Experts of a small language model: a sigmoid router.
Below are experts of layer 4 (counted from 0) of a mixture-of-experts language model. Rows are named router (the router's row for the expert) and show model dimensions 0-255. Each number is 128 + 32 x the weight over its row's rms, rounded and kept within 0 to 255.
After each expert's rows: a language model's description of what the expert responds to. This comes from a sample of Wikipedia text that the model never trained on.

# expert 17
router [ 78 123  80  72  74 167 114 173 101 102 106 138 152  94 123 132 111 140 120 218  89 166 193  70  93 105 126 156 135  89 120 122  85 137 118  99 166 154 159 110 135 148  98  52 174 127  93 119 132 111 118  70 181 141 106 109  54 125 103 159 181 110 123 123 150 141  88 111 106 136  99 146 121 103 133  75 134 167 148 138  99 132 104 147  89 114 129 118 135 130 178 190 174 105 115 145 148  82 123 153 169 141  89 151 158 148 150 132  93 100 123 113 156 181 131 118 137  96 149  91 115  96 119 138 132 144 178 133 171 202 140 122 123  97 139 131  58 115 102 121  77  48 123 100 136 152 106 134  90 146 156 129 124  75 110 180 115  91 155 110 110 137 167 130 127 107 126  96 114 109 156 157  97 147 127 120 169 139 162  98 100  87 145 177 237 136 112 143 139 151 118 100  94 108  91  86 131 107 129 196  68  97 138  84  79 100 119  58 120 115  65  63 104 141 109 151 131 147 167 122 131 210 170 142 123 108 132  64  90 141 183 118 149 132  83 139  98 157 127  60 146 105 133 133 135 114  77  97  90 105 100 159 141  81 144 123]
It responds to: Single vowel pieces

# expert 43
router [112 105 121 148 120  90 128 148 200 146 126 116 176 150 111  95 138 102 106 164 104 191 192  84 143 106 110 140  93  42 153  89 102 131 106 152 188 150 165  97 133 152 135 116 146 137 111 169 127 118 148 173 119 133 144 115  96 109 150 121 153 109  98  71 106 136 121 156  53 119  87 149 125  88 123 107 150 116 136 101 118  67  75  87 106 134 134 152 132 152 154 161 145 136  94 110 143 106 141 141 123 143 106 149  85 183 155 124 162 107 124 103 103 154 126  95 161 131 146 133 132 124 123 151 118 168 189 119 129 142 142 167  97  81 134 139  55  89 163  98 100  82  89 155 166 188 135 128  75 171 138 167 146  77  90 160 116 132 201 119  97 154 118  84 143 118 122 109 135 144 162 140 116 190 107 142 158 123 163 132  81 135 145 118 237 112  88 144 140 141 168 132 110 167 122 129 151 134 113 162  50  83 133  75  99 146 107  52 120 117 151  79 138 110 115 138 105 154 150 132 206 121 124 105  46  91 129  68 110 160 142 171 119 107 140 100 108 153 154  64 106 192  89 168 186  74 121  88  98 164 148 204 153 103 118 162]
It responds to: re and le syllables

# expert 13
router [133 161  77 121 130 100 133 128 136 111 151  77 150 150 123 131 123 113 135 163 142 198 192 123 103 102 130 148 133  48 167 125  57 147 123 138 165 126 101 141 133 120  91  94 195 126 112 142 132 153  69 122 144 146  80 116  42 101 168 138 141 138 185 120 111 172 132  48 110 109  83 148  72  90 144 104 103 142 163 135 143 124  97 122 112 155 137 148 156  99 218 169 126 151  84 149 196 118 171 135 156 110  87 158 122 208 102 149 153 111 141 121 184 161  82 125 130 123 146 126 185 125 123 150 145 126 189 113 170 187 165 181 168  87 190 145  46  83 123  80 167 109 124 112 166 178 109 132 157 142 116 114 123  63 137 128 102 113 147 151 134 113 134 145 151 120 130 137 101 111 107 119 130 163 170 154 118 151  90 103 120 106  92 127 187 168  72 125 165 131 182 149  43 155 101 118 143  99 170 157  64 117 109 130 142  86 114  68  70 135 146 127 100 171 112 170 149 126 127 133 159 199 118 134 124 149 113  84 149 149 158 147 165 132 124 172 138 114 162  84 150 129 110  73 174  95 107 126 134 142 117 126 177 116 112 157]
It responds to: Common short words

# expert 23
router [109 122 137  78 120 166  94 147 138 191 131 159 133 165 137 109 142 150 165 175 131 163 215 145 100  92 162 109 100 113 102  83 129 122 117 168 140 183  88 112 149 132 156  66 133  93 132 159 115 185 188 192 149 124 180 127  44 133  61  92 181  92 167 153  93 140  65 126  62 128 130 125 123 134 156  87 131 159 143 126 162 120  94 111  69 144 190 171 130 141 171 146 166 122 101 120 126 130 143 162 113 166 138 134 189 214 124  85  88 135 120  74 130 143 162 133 128  98 166 155 123 120 100 160 120 115 144 183 123 123 141 124 170  64 156 156  95 148 177 107 138  95 113 100 183 152 106 110 160 110 162 113  88 116 101 129 103 133 121  94 130 145 109  90 150 151 139 132 109 108 127 172 145 201 107 143 177 179 149  72 134 130 127 159 126  42 116 103 105 117 134 108 146 153  98  72 142 152 162 187 114 142 162  94 158 138 130 118 111 131 155  52 182 144 101 131 122 180 160 136 172 118 152 134  87 153 152 121  86 167 125 175 136 132 118 159  95 189 148 114 123 126 106 136 193 126 136 105 115 154 187 161 155  86  65 130]
It responds to: Plural s endings

# expert 31
router [135 146 141 122 125 141 160 141 141 128 102 150 172  74 140 120 129 163 167 171 145 191 195  82  73  83 152 114 124 129 100 132  86 106  90 125 116  92 115 139 149 165 157  78 141  94 117 145 143 166 138 135  99 168 123  96 118 103 141 119 129  99 150  71 125 176 114 141 100 125  78 136 107 115 141 112  64 177 109 135 120 126  71  99  78 168 141 175 159 151 175 231 154 148 110 163 149  79 209 164 180 142 129 164 145 220 158 100 121 147  88  93 154 113 127  74 120 111 168  94 166 155 114 127 162  86 141 171 124 189 163 156  91 125 147 154  66 110 115 112 105  96  99 135 114 195 136 147 167 177 148 114 132 113  93 143  66 113 204 123  93 143 112 137 146 103 157 149 138 103 150 119 121 142 123 129 133 124 135  93  97 122 136 185 195 116  94 128 137  92 161 105  82 173 122  37 128 133 113 199  44 120 125  68 157 114 113 104  97 102 145  95 166 162  86 126 142 129 170 133 195 137 111 117 150 133 107 121 132 130 120  99 133 138 109 112 127 144 111  92 132 164  85 117 168 115 110 133  95 123 212 156 105  75 137  96]
It responds to: Mid-word stems

# expert 38
router [101 160 125  90  95 131 127 125 126 124  97 105 158 133 112  88 114 132 114 153 156 161 201 108  90  79 164 183 156 125 158 138 128 139  86 149 165 185 120 115 150 105  97  94 118 169 108 172  91 141 126 184 168 118 110  96 111 110 100 141 139 110 147 125 117 138  74 147 109 105  49  97 120 142 110  69 136 146 153 135 127 126 150 131 131 131 193 173 123 177 189 226 144 113 125 138 135 135 187 137 117 178 148 146 108 153 155 109 141 114 110 117 118 182 139  83 162 113 178 128 112 121 101 135 118 121 142 139 120 153 136 149 116  98 120 135 120 112 139  94  77  48 109 124 129 196 142 154 112 153 134  92 114  31  70 126 136 132 148  94  76 120 104 118 105 136 131 135 151  91 165 151 159 187  80 166 174 189 121 107 119  56 130 169 206  67  99 116 133 155 142 115 137 142 109 137 162 102 143 188 101 142 100  88 108 119  99  63 122 163 122  57 206 139  71 140 155 214  85 149 159 109 149 124  92 122 157  49 146 142 183 145  91 121 139 107 144 189 140  76 118 137 132 104 168  75  96 111 117 142 150 126 167 118 145 133]
It responds to: Syllables ending in a/o

# expert 36
router [133 111  93  92 142 105  93 131 157 120 129 149 133 140 157  73 169  87 194 193 158 206 176 143  98 105 125 135 166 155  94 131  42 132 140 145 163 161 134  82 134 153 162 138 112  93  97 166 101 162 132 137 141 158 114 122 113 133 130  62 173 136 142 122 134 183 117 120  54 126 123  97 118 138 176 106 122 141 108 135 126 156 129 136 112 135 132 134  99 174 188 152 136 125 132 170 166  87 166 143 143 120  83 180 150 180 162 166 137 138  91  94 163 151 172  73 125  90 158 149 129 101  85 116 180 114 142 172  91 119 158 135 125  87 140 159 109 184 119 118 166  82  89 120 139 138 187 115  79 155 164 114  94  69 105 155  66 118 180 115 141 136  85  62 118  90 125 124 162  97 143 186 126 135 144 132 167 121 130  81  53 145 110 104 186 129  98 147 139 112 157 205 108 175 130  75 162 144 156 162  70  74 114 141 117 124 157  85 138 110 144 128 151 133  97 131  83 212 131 142 134 149 135 109  94  92  87  61 108 102 225 171 119 116 145 170  91 130 143 172 153 115 133 128 139 130 132 127  83 132 160 138 108 115 115 197]
It responds to: Narrative verbs after subject

# expert 55
router [120 146 130 109 101  76 129 109 181 142 116 101 123  59  81  87 101  91 152 135 115 223 234 124 109 105 144 104 158  97 107  93 126  96 104 133 155 137  95  98 141 194 127  58 138 110 111 145 121 151 108 155 137 134 120  48  92 127  83 129 152 141 107 130 125 133  79 122  73 124 123 169 105 101 153 136 159 164 159 144 150 142 109 123 120 125 147 108 133 153 171 130 158 146 100 144 116 109 143 130 118 161 143 100 141 132 133 170 123 144 145  32 117 125 187 129 132 143 177  91 112 124  94 128 133 109 142 138 124 125 133 155 112  84 182  93  77 122 152 105 157  79 104 154 126 232 159 169 171 110 114 140 129  76  88 129 136 126 159 147 125 129 120 144  58  95  75  98 120 103 106 115  81 167  85 131 163 168 183  74  93 128 104 133 179 152 101  98 143 169 155 155  84 153  85 120 118 124 187 186  85 139 124 147  86 112 128 120  79 125 125  67  91 152  91 206 140 151 141 140 167 165 155  82 120 114 131  50 125 140 137 103 137 150 147 183 123 223 150 150 110 127  68  90 151 127 109 104  98 112 196 141 130 134 102 124]
It responds to: Coordinate numbers

# expert 0
router [135 149 140 105  98 150 112 117 190 166 120 125 171  98 140  91 120 108 124 137  83 132 197 172  88  71 148 135 103 123 121 137  98 156 148 155 164 162 131 128 131 140 199  48 163 116 101 137  93 172 133 162 140  89 123  69  99 143 131 135 172  87 159 103 118 126  84 133  98 115 150 131 150  51 117 147  92 153 131 141 142 143 133 128 116 174 103 114 114 135 188 158 117 102  97 149 124  66 144 130 117  98 102 153 131 139 116 106  98  71 111 115 128 148 106 139 143 102 184 110 145 128  80 169 131 104  97 141 113 141 184 137 154  73 193 186 119 113 149 102 169  49  83 117 130 241 137 141 172 154 164 130 101  55 132 124  87  54 178 134 138 149  80 163 142 135 129 103 104  84 116 145  71 141 160  96  75  98 110  89  72 150  88 164 210 165 127 103 162 118 162 109 100 152  82  97 131  73 186 151 130 126 115 133 106  65 117 112  96 149 137  51 142 186 123 171 141 156 145 149 144 132 101  83 104 131 148  57 120 157 138 142 130 115 165 169 110 150 131  92  92 162  92 108 137 117 136 124  95  74 130 109 108 102 139 113]
It responds to: Role and attribute nouns

# expert 29
router [135 148 120  71  87 130 160 144 100 107 136 113 144 132 103 118  90 133 187  99  82 186 198 123 121 149 111 154  77 112 128  95 124 167 129 104 129 106 174 123 122 145 133 100 106 100 132 123  81 188 126 188 198 107 154 139  62 147  85 118 153 129 140 130 172 127 141 124  53 196 111 146 147  97 129 141  96 174 147 119 132 132  60  69 100 121 174 153 159 134 185 157 142 155 129 131 131  91 179 141 167 181 101 166  92 178 153  85 117 127 134  73 110 173  95  97 129 135 190 117 137  94 145 124  87 148 149 133 134 116 146 119 124  73 163 127 126 107 135 130  91 139 119  81 187 176 115 173 184 145 161 154 117  43 150 120 105  98 133 124 142 151 114 112 119 124 144 140 117 107 121 177 131 170 130 163 143 121 136  71 106  92 156 115 226 107  90 169 139 113 160 176 107 154 145  98 108 125 180 190  59 150 115 110 170 122  87  92 109 114 128  32 163 161 130 155 125 148 136 121 150 120 105 126 124 132 101  87 123 151 131 144 118 115 110 145 137 171 179  93 143 143  71 142 139  73 138  78  76  82 163 123  96  55 159 179]
It responds to: Noun-forming suffixes

# expert 24
router [140 139 101 104 136 157 166 116 114 117 122 119 182 131 122 118 171 132 112 129 127 174 170  93  98  84 118 122 116 102 156  86 110 126 117 107 190 150 133  91 139 113 156 116 108 139 117 113  91 213 131 180 193 122 115 120  73 149 134 106 176  98 126 106 108 173  66 148  89 164  93 111 128 113 150 118 129 124 159 141 112  97 156 136  84 116 199 140 160 162 149 197 124 126 114 134 176  94 149 159 153 182 108 156 113 182 145 109 141  88 151  90  97 170 140  40 158 117 149 108 131 102 133 144  86  74 105 174 129 129 164 154 120 140 137 181 101 100 152  90  69 114  64 107 102 203 111 123 130 151 165  72  95  96 110 134 104 100 117 104 138 125 144 115 108 163 121 109  80 126 152 188 129 180 115 136 166 132 144 116 125 124 137 181 198  78 100 143 116  96 115 135 133 130 130  94 171  78 194 172  58 137  98  89 120  76 132  76 109 155 131  63 138 148  88 173 153 185 157 105 204 130 152 117  84 100 133  49 145 146 144 134 143 164 114 123 105 138 116 116 138 182  61 154 212  93  92 115 106 148 133 147 160 102 110 171]
It responds to: Suffixes -al/-or

# expert 14
router [113 105 105  63 118 151 177 125 162  98 129 114 142 122 132  56 104 167 131 114 138 175 112  74  57 146 109 131 165 107  97 109 103 170 123 135 164 152 105  82 132 121 138  95 125 128 113 135 103 175 141 180 111 151 111 117  89 140 120  94 130 151 144 110 121  89  71 153  81 180 100 185 150  83 146  80 113 170 140 143 134 106  98 109 112  95 182 131 174 153 153 195 140 177  83 125 143  65 202 127 164 147 101 101 161 137 142  93  80  95 152  65 126 177 155  88 115 135 141 130 128 167 114 136 112 128 166 134  96 148 122 181 109  52 136 103 134 147 128  82 128 115  76 131 136 120 130 101 143 131 136 152 113  67 161 128 122 156 204 157 129 133 131 110  95 139 105 107 104 108 130 109 111 137 132 133 149 149 127 119 138  89  96 141 247 119  94  98  89 143 144 103 148 132  85 103 107  95 106 185  46 147 148 118 158  87 143  73 158 114 163  91 105 117  72 163 159 172 157 139 207 128 129 128 174 125 109 112  97 134 134 177 188 150 101 148 109 226 101  74 128 174 102 121 112 173 113 182 133 161 164 136 113 107  89 164]
It responds to: Clause commas and dashes

# expert 37
router [141  98 135 100  78 136 129 173 148 135 138  82 166 127 101 125 118 120 152 182 171 194 192 160  99 104 184 122 143  91 131  92  94 128 108 146 160  74  75 135 146 135 133 126 152  61  91 145  73 140 158  99 171 127 123 123 101  89 113  82 153  97 128  78  95 146  85 113 120 147  73 108  98 146 118 109 164 143 146  99 120 133 110 129 133 122 189 119 112 145 134 191 124  91 108 181 155  67 143 141 107 105  89 125 125 175 108  94 122 138 188  63 100 155 112 122 132  86 142 107  98 115 165 116 137 116 166 153  46 166 156 204 112  68 156 152 124  98 132  85  55 109  89  93 116 155  79 129 197 153 144 140 157  71 128 126 123  82 159 138 114 102 103 123  68 162 114 110 117 140 139 181 113 149 132 151 133 107 118 114 107 152 118 170 224  80 116 189  77 148 127 133 113 170 102 116 117  77 187 140  60 139 114 114  86  99 146 123 111 121 112 115 165 163 117 134 134 158 108  84 128 184 140  84  88 130 116  83 130 170 170 156 137 134 108 127  99 170 150 101 152 218 109 108 176 121 135 148  55 132 158 170 129 110 131 158]
It responds to: Letter d pieces

# expert 47
router [145 150 100 124 131 113 164 150 153 129 133 146 184 117  77 127 135  83 105 156 106 239 208 142 105  98 138 175  88  64 108  99  89  94 123 106 109 141 132 143 145 157 112  81 151 123 108 165 112 175 144 145 121 137 145  88 105 132  85  77 175 151 134  95  65  93  94  83  70 130 111 128  72 125  95  85 155 131 158 122  93 137 135 143 142 135 161  68 133 138 234 166 145 142  99 174 165  96 147 128 126 114  99 174 158 193 154 140 125  93 162 100 147 157  99  96 125 137 181  90 136 111  79 110 112 197 130 150 115 178 166 172 148  61 117 158  99 115 152 122  54  93  60 146 168 129  81 119 165 159 127  95 142  94 169 139  78 102 153  94 117 139  92  93  82 158 137 141 115 160 152 166  89 180 134 160 147 144 136 110 100 116 111 160 208  77 139 140 146 176 137 147 110 183 127  80 143  77 116 154 109 126 119  77 153 132 151 116 102 118 100  74 172 179 127 175 139 172 156 156 160 133 150 128 100 135 130  77 139 111 133 171 128 155 140 140 119 126 137 106 115 134 147  99 181 116 147 129 123 102 193 172 126 135 146 154]
It responds to: St and superlatives

# expert 54
router [157 121 115 116 145 168 128 107  92 118 132 184 178 102 177 111 107  81 140 134  83 227 169 161 120 109 118 111 133  92 145 115  97 110 116 140 171  89  96 113 128 171 137  68 135  95 103 160 119 183 133 154 168 149 115 106  96 135  86  84 136 101 114  75  62 142  58 154 122 162  48 116 104 154 123  72 122 149 140 132 164 112 121  95 112 104 120 104 127 172 190 226 147 136  75 169 150  64 175 136 129 166 120 161 133 209 148 130 128  73 112  77 155 138 102 148 155 135 123  93 109 140  93  91 112 132 134 161 128 167 138 176 160  92 152 179 129  91 143  85 110  69  93 172 166 153 126 116 148 137  92 116 128  75 111 133  81  86 195 119 116  86  97 173  87 125 133  70 130 117 109 135 142 152 139 142 180 140 118 116  90  96 118 129 203 152  82 124 119 114 120 164 150 208 128 106 115 139 138 145  89 126 137 123  68  92  87  97 128 148 113  94 166 190  48 174 167 185 146 101 171 179 132 107 121 161 133  68 125 131 153 135 122 107 121 115 142 135 121  86 151 150 105 127 150 133 142 115 130 136 157 139  95 104 112 154]
It responds to: P-containing fragments

# expert 15
router [ 96  77 138  97 135 131 104 140 152 168 123 117 124 137 121  83 125 136 164 173 138 193 226 114 111 101 161 140  99  96  97  90  85 138  75  98 122 153  95 134 167 164 144 117 137  67 103 145 103 165 191 152 170 136 177  43  98 166 108  60 175 132 133 122 155 136  56  93 110 119  62 123 124 140 186 117 130 117 162  86 149 107 124 102 144 129 159 169 147 123 161 182 152 153  82 150 107  92 167 122 141 149 106 123 180 169 135 117 159 154 142 106 114 134 134  92 187  62 117 161 172 124  95 137 122 111 140 143  92 131 154 119 144  85 163 136  92 148 184  72 104  98 101 131 149 183  88 187 105 145 113 134 111  91  94 122 102 145 167 123 142 132  90 112  92 100 141 145 170 124 157 201 133 140 142  98 169 131 154  97  64  94 145 147 149 124 119 174 164 118 136 106 129 186  69 105  95  89 139 203 107 138 125 107 119  96 124 107  80 118 148  80 187 154 123 145 140 191 159 128 148 167 164 113 145 100  76  65 107 157 146 168 142  92 154 114 105 160 140  80 157 134 117  97 177 133 144  95 125 140 139  90  88  90 128 207]
It responds to: Mid-word s and n

# expert 18
router [ 97 115 137 125 123 172 114  90 168 131 110 137 132 111 119 100 137  99 119 201 118 192 193 141 112 112 139 155  94  98 174 147 104 130 137  95 176 145 159 108 145 152 156 135 112 123 125  91 122 171 149  89 130 128 119  75  85 160  87 153 146 118 154 129 108 142  79 118 115 141  72 103 114 131 137 104 127 113 113 102 107 112 138 166  55 164 153 155 164 147 186 171 137  95  90 120 179  52 170 134 159 156 113 153 139 162 186 113 113 119 157  45 148 164 152 126 141  92 119 118 117  88 124 144 156  92 200  97 154 160 124 148 134  51 158 142  82  76 121 131  83 139  86  77 143 168 119 153  71 199 145  85 152 102 124 135  56  80 156  99  78 132 135 120 109  76 108  98 124 115 133 170  70 218 160 132 197  93 148  83 117 122 123 169 171 124 116 133 128 120 102  93  91 159 135  90 101  95 158 151  97 155 170 130  85 170 122  68  65  91 142 103 143 111  99 165 150 114 118 120 188 142 125 123  76 116 145  72 124 149 175 180 118 140 108 108  97 181 154  86 190 131 142 131 158 116  95 155 119 144 115 141 146  79 162 158]
It responds to: Letter o, list dashes

# expert 26
router [ 91 138 100 145 115 154 137 154 183 149 155 138 170 115 103 101 119 137 177 117 121 201 186  96 104 139 131 165 150 118 146  65  87 144 145 167 144 133 125 140 134 131 147  25 151 147 156 162 106 112 157 189 149 132 125  99 125  93  72 103 146 125  86 107  89 112 142  83  62 123  91 140 115 103  80  84 175 157 121  96 147  93 158 104  90 117 164 150 151 136 162 206 123 120  96 146 157 106 181 159 133 139  87 185 176 149 122 127 167  91 168 149  81 167 118  88 178  95 189 104 112 131  99 127 144  75 109 143  90 150 171 168 123 108 130 129 123 111 152  93  73 103 115 106 150 147 148 157  98 150 124 163 104  60  92 144  89 115 202 143 101 124 141 155 152  93 131 127 137 128 113 196 138 132 157 108 181 173 149 108  99 102 124 166 219  85 100 155 106 151 141 139 146 177 101  66 156 111 164 155  98 126 125 115  93 158 108  73 135 122 131  83 153 161  77 128 108 176 157 142 147 120 127 113 108 129 152  87 125 184 153 109 137  92 126 106 134 203 151  81 148 205 100 152 192  94 119  99 136 128 175 149 122 118 173 174]
It responds to: Syllables ending in i

# expert 11
router [117 113 151 122 129 113 116 187 152 130 135 139 218 104 108 136 119 128 142 186 168 221 219 160 101 108 169 123  93  66 170 129 141 117 142 140 103  99 119 155 166 151 153  70 112 115 125 143  88 140 153 161 109 121 144 123 110 117  85  77 150 118 148  53 105 133 104 139 109 107  67  72 136  85 129 116 149 158 108 113 112 134 100 124  97 142 140 172 113 176 204 174 166 128  70 127 165 110 163 122 136 119 121 167 134 207 150 153 118 122 129  95 142 134 147  90 128 101 117 139 128 125 128 160  94 117 137  89  84 165 140 181 123  76 111 158 135  62 165  94 128  78 116 143 161 133 102 147 122 135 116 138 113  77 161 130  55 120 178 131 104 136 119 134 102 156 173  93 103 113 131 148 148 197 155 138 178 170 139  69 109  86 123 125 184 100 113 141 168 167 112 138  99 185 116 103 173 119  98 187  80 131 118 151 119  79 142  98  68 125  90 129 159 147 100 134 147 170 165 136  89 126 115  82 106  74 142  45 117 143 144 152 167 135 124 171 122 173 141  75 118 195 130 120 136 103 125 148 131 190 210 120 143  93 115 163]
It responds to: En syllable pieces

# expert 40
router [ 99 151 114 136 124 118 157 139 145 107 113 104 169 106 174  52 109  90 110 146 121 216 173 111 113  99 105 161 108  80 155 109 109 133 133 149 202 122 112  83 140 135 113  52  99 118  60 165  90 156 131 161 177 140 162 120  96 143 124  86 156 162 124  93 151 122 116 116 101 140 133 116  90 121 115 135 150 140 116  92 105  84  83 130 150 171 170 178 151 184 150 145 161 136 104 132 187 130 182 134 122 122 122 129 152 121 135 159 153 134 178  79 136 214  78 158 118  99 146 100 143 114 108  78 173 124 133 115  91 170 159 139 108  51 167 136 115 121 159 116  66  82  77 122 178 214 106 141 144 160 134 122 136  49 112 132  99  97 198 115 115 136 101 106 158  94 154 106 112  80 119 158  95 141  82 142 183 151 122 128  65 132 112 147 255 115 111 145 102 148 117 139 158 173 130 100 140 102 140 196  82 142 108  64 144 101 114 104 109 113 111 108 146 108 143 172 144 170 131 128 196 126 163 118 115 166 158  72 169 128 195 104 119 137  96 131 104 126  89 152 113 156  88 117 153 119  91 132 113 130 132 131 127 120 141 158]
It responds to: ce and p pieces

# expert 49
router [128 127 114  92  90 143 158 113 146 109 150  88 160 104 106 110  79  89 142 120 153 195 170 124 100  68 160 103 102  92 124 155 103 146 116 167 148 145 112 176 148 117  81 100 153 153 124 165  52 131 111 159 143 131 157 122 108 113 120 111 150  79 147 123 133 141 112 135  74 109  91  77 111  97 108 138  70 129 100 126 155 101  70 119 124 103 160 150 122 171 178 199 128 180 139 135 153 145 175 113 126 149 137 163 148 153 145 141 126 107 123  82  80 175 120  96 114 116 177 132 119 143 133 116 113 152 169 125 119 195 116 207 127  51 190 135  95 111  75 152 101 151 126  99 124 191  88 153 147 134 152 117 111  68 136 134  97  91 188 103 147 131 121 132 101 121 129 126 115  93  86 159 112 176 164 147 142 116 105 130  42 163 120 122 227 158  77 158 149 169 122 141  87 136 124  96 127  87 145 184  49 109 113  88 157 146 121 104 142 157 109  75 199 117 137 155 112 149 137 118 162 152 153 139  98  76  98 130 107 116 145 131 142 154  92 129  87 103 146 114 132 205  60  92 218  55 155 113  95 102 145 121 167 108 128 163]
It responds to: Common words and suffixes

# expert 57
router [165 114  93  80 132 152 186 139 146  94 126 103 128 144 132 118 102 143 110 144 118 178 188 118 106 126 161 176 125  81 164  97 132 109  93 150 144 133 172 120 129 152 107  92  98 130 126 141  59 124 162 152 143 162 152 113  75 129  94  80 165 144 122  85 109  96 141 129 107 140  58 120 118  97 112 106 148 153 144  87 108 125  71 142 100 150 177 132  63 172 157 143 150 169 105 138 141  93 172 120 116 151  91 142 124 153 143 138 140 120 119  87 107 199  96 163 126  77 152 128 176  79 157 145 126 139 129  98 130 161 145 183  98  61 142 166  81  55 143 162 102  65  74 126 156 174  99 118 127 131 141 143 145  76 156 137  88 121 175  74 157 130  97 103  97 119 162 118  68 120 148 204  91 158 110 138 144 127 122  96  84 112 122 131 210 109  94 123 204 154 164 154  77 133  99  89 119  99 136 158  81 101 120  53 116 109  91  71 110 114 116  82 102 139 116 147 102 199 162 152  90 143 100 117 105 115  81  39 123 148 158  75 125 154 147 169 149 132 163 104 167 101 126 141 204  72 142 131  73 135 146 129 133  92 150 163]
It responds to: Word-ending suffix pieces

# expert 51
router [ 71 149  92 125 148 127 165 162 119 115 104 130 152  99 137 122 102 160 150 148 126 203 192 136  67 123 124 117  82  81 149 120  84 154 103 151 162 173 109 135 162 131 127  58 155 153  88 139 114 197 166  99 112 117  72 113  93 126 135 126 134 125 116 136 141 155  97  84  73 155 103 148  78 128 133 172 160 161 121  82 128  90 122 119 102 112 170 151 119 172 176 172 165 151  78 155 184 126 155 139 129 117 131 148 182 162 151 122  92 138 120  65  97 122 183 155 113 122 172 116 122 104  95 120 149 122 133 107 111 121 152 166  56  28 190 135  78  84 141  96 103  74  88 136 144 155 134 110 101 149 135 154 120  54 108 123 126 118 220 118 126 157 165 112 112 122 127 106  85  97 101 167 137 180 117 121 157 102 122  90 105 147 162 146 172  95 145 130 172 121 115 138  94 189 100  71 109  96 129 226  99 132  91 104  98  94 141 117  62 133 103  70 132 162  86 161 146 133 200 152 157 181 141 126 133 108 126  55  93 147 145 132 136 115 129  89  95 140 139 103 176 128  64 147 104 125 149 144  98 126 136  87 113  99 103 146]
It responds to: Colons after field labels

# expert 1
router [116 145 151 106 123 132 144  97 171 112  90 128 110 138 127  88  89 149 178 177 109 191 199 137  90 106 171 117 132  36 108 128 108 149 115 108 167 163 118 128 120 121 111  81 198  77 101  95 109 165 103 134 156  95 115 112  38 192 161  91 133 110 124 109 145 125  69 134  56 125 114 156  87 105 116 101  96 139 157 111 113 111  76  89 128 124 146 102 118 131 207 199  91 159 146 117 151 101 146 117 123 154  98 175 187 160 143 144 151 101 165 139 129 143  81 155 108 124 170 126 140 150 122 167 134 124 150 134  93 149 158 122 100 122 162 142  57 142  96  60 144  98  98 157 133 130 146 128 149 137 113 139  77  95 116 132 114 139 166 132 168 152 148 113  91  97 123  97 119  82 123 190 123 175 136 129 138 166 146  77 113 118  69 126 206  74  88  78 111 123 182 119 101 181 115 168 142 134 158 145  70 136 172 114  88 111 108  74  91 128  94 127 130 169  98 180 139 143 161 115 150 173  84  40 134 131  84  87 104 109 197 184 136 126 131 113 146 142 145 125  84 144  90 126 175  94  80 129 142 143 163 152 110  79 141 140]
It responds to: Initial capital letters

# expert 60
router [ 80 129 130 123 129 158 105 111 127 134 117 111 133  72 133 111  99 135 161 182 178 191 208 160  83  92 126 121 146 154 135 110  96 119 109 130  85  98 115 169 152 159  96  27 155 140 115 143 109 129 124 134 139 100 131 108 106 104 122 161 134 134 150  87 127 149  98 152  89 139 113 125 124 116 145  89 129 160  79 115 106  89 121 128 139 175 150 131  88 165 171 162 144 132  71 127 176  55 194  82 145 182 149 162 182 129 207 175 159 145 109  69 136 142 116  93 149  75 129 152 123 131  88 119 145 126 146  79 121 175 159 158 135  53 143 137 133 112 142  71  96  29  77 103  90 175 124 156 133 185  96 128 120  65 111 151  71 102 171  97 126 133  97 139 108  94 110 157 129 102 131 187 139 143 123 142 105 118 139  77  67 134 133 121 198 128 104 120 133 175 187 137 134 209 110  79 110 155 148 167  96 130 143 125  89 121 152  81 151 141 121 130 155 142 139 171 105 175  92 117 152 111 112 105 132 118  87  52 169 151 203 143 142  95 113 149 180 140 135 149 115 132 129 171 126 111 135 105  88 127 139 172 113  79 177 136]
It responds to: Accented foreign name letters

# expert 27
router [112 124 155 114  92 116 125 120 114  86  66 171 187 107 141  64 103 148 123 164 134 131 223 108  76  60 148 145 146  96 114  95 120 107 119 128 179 137 131 144 130 102 164  70 141 136 128 156  89  87 122 137 153 114 132 137 121 141  89  81 186 106 116 105 144 135  79 131 123 130  85 113  99 107 132  77 124 157 126 102 156 110 159  98 123 162 159 137  90 198 153 159 116 133 105 189 127  82 177 109 128 141 140 185 182 165 177 123 150 159 160  98 111 154 137  70 135  49 161 160 121 134 102 145 120  82 115 123  89 201 128 128 117  79 157 169 131 123 112  77  93 110  54 138  98 163 131 163 146 116 140 101  80  52 136 121  97 134 175 125 160 105 112  99 108  96 166 141 181 102 178 189 106 111 108 131 119 160 140  94  92 112 109 203 208  84  77 160 162 115 133 150 141 152  96  48 114  86 168 207 137 117 110  93 107 105 114  85 146 127 114  83 153 155  82 182 135 144 148 119 165 155 101  85 117 124 133  59 121 124 154 109 133 113 128 100 141 176 165 136 130 159 161 139 171  86 107 101 134 156 142 134 131  98 113 137]
It responds to: Mid-word syllables with vowels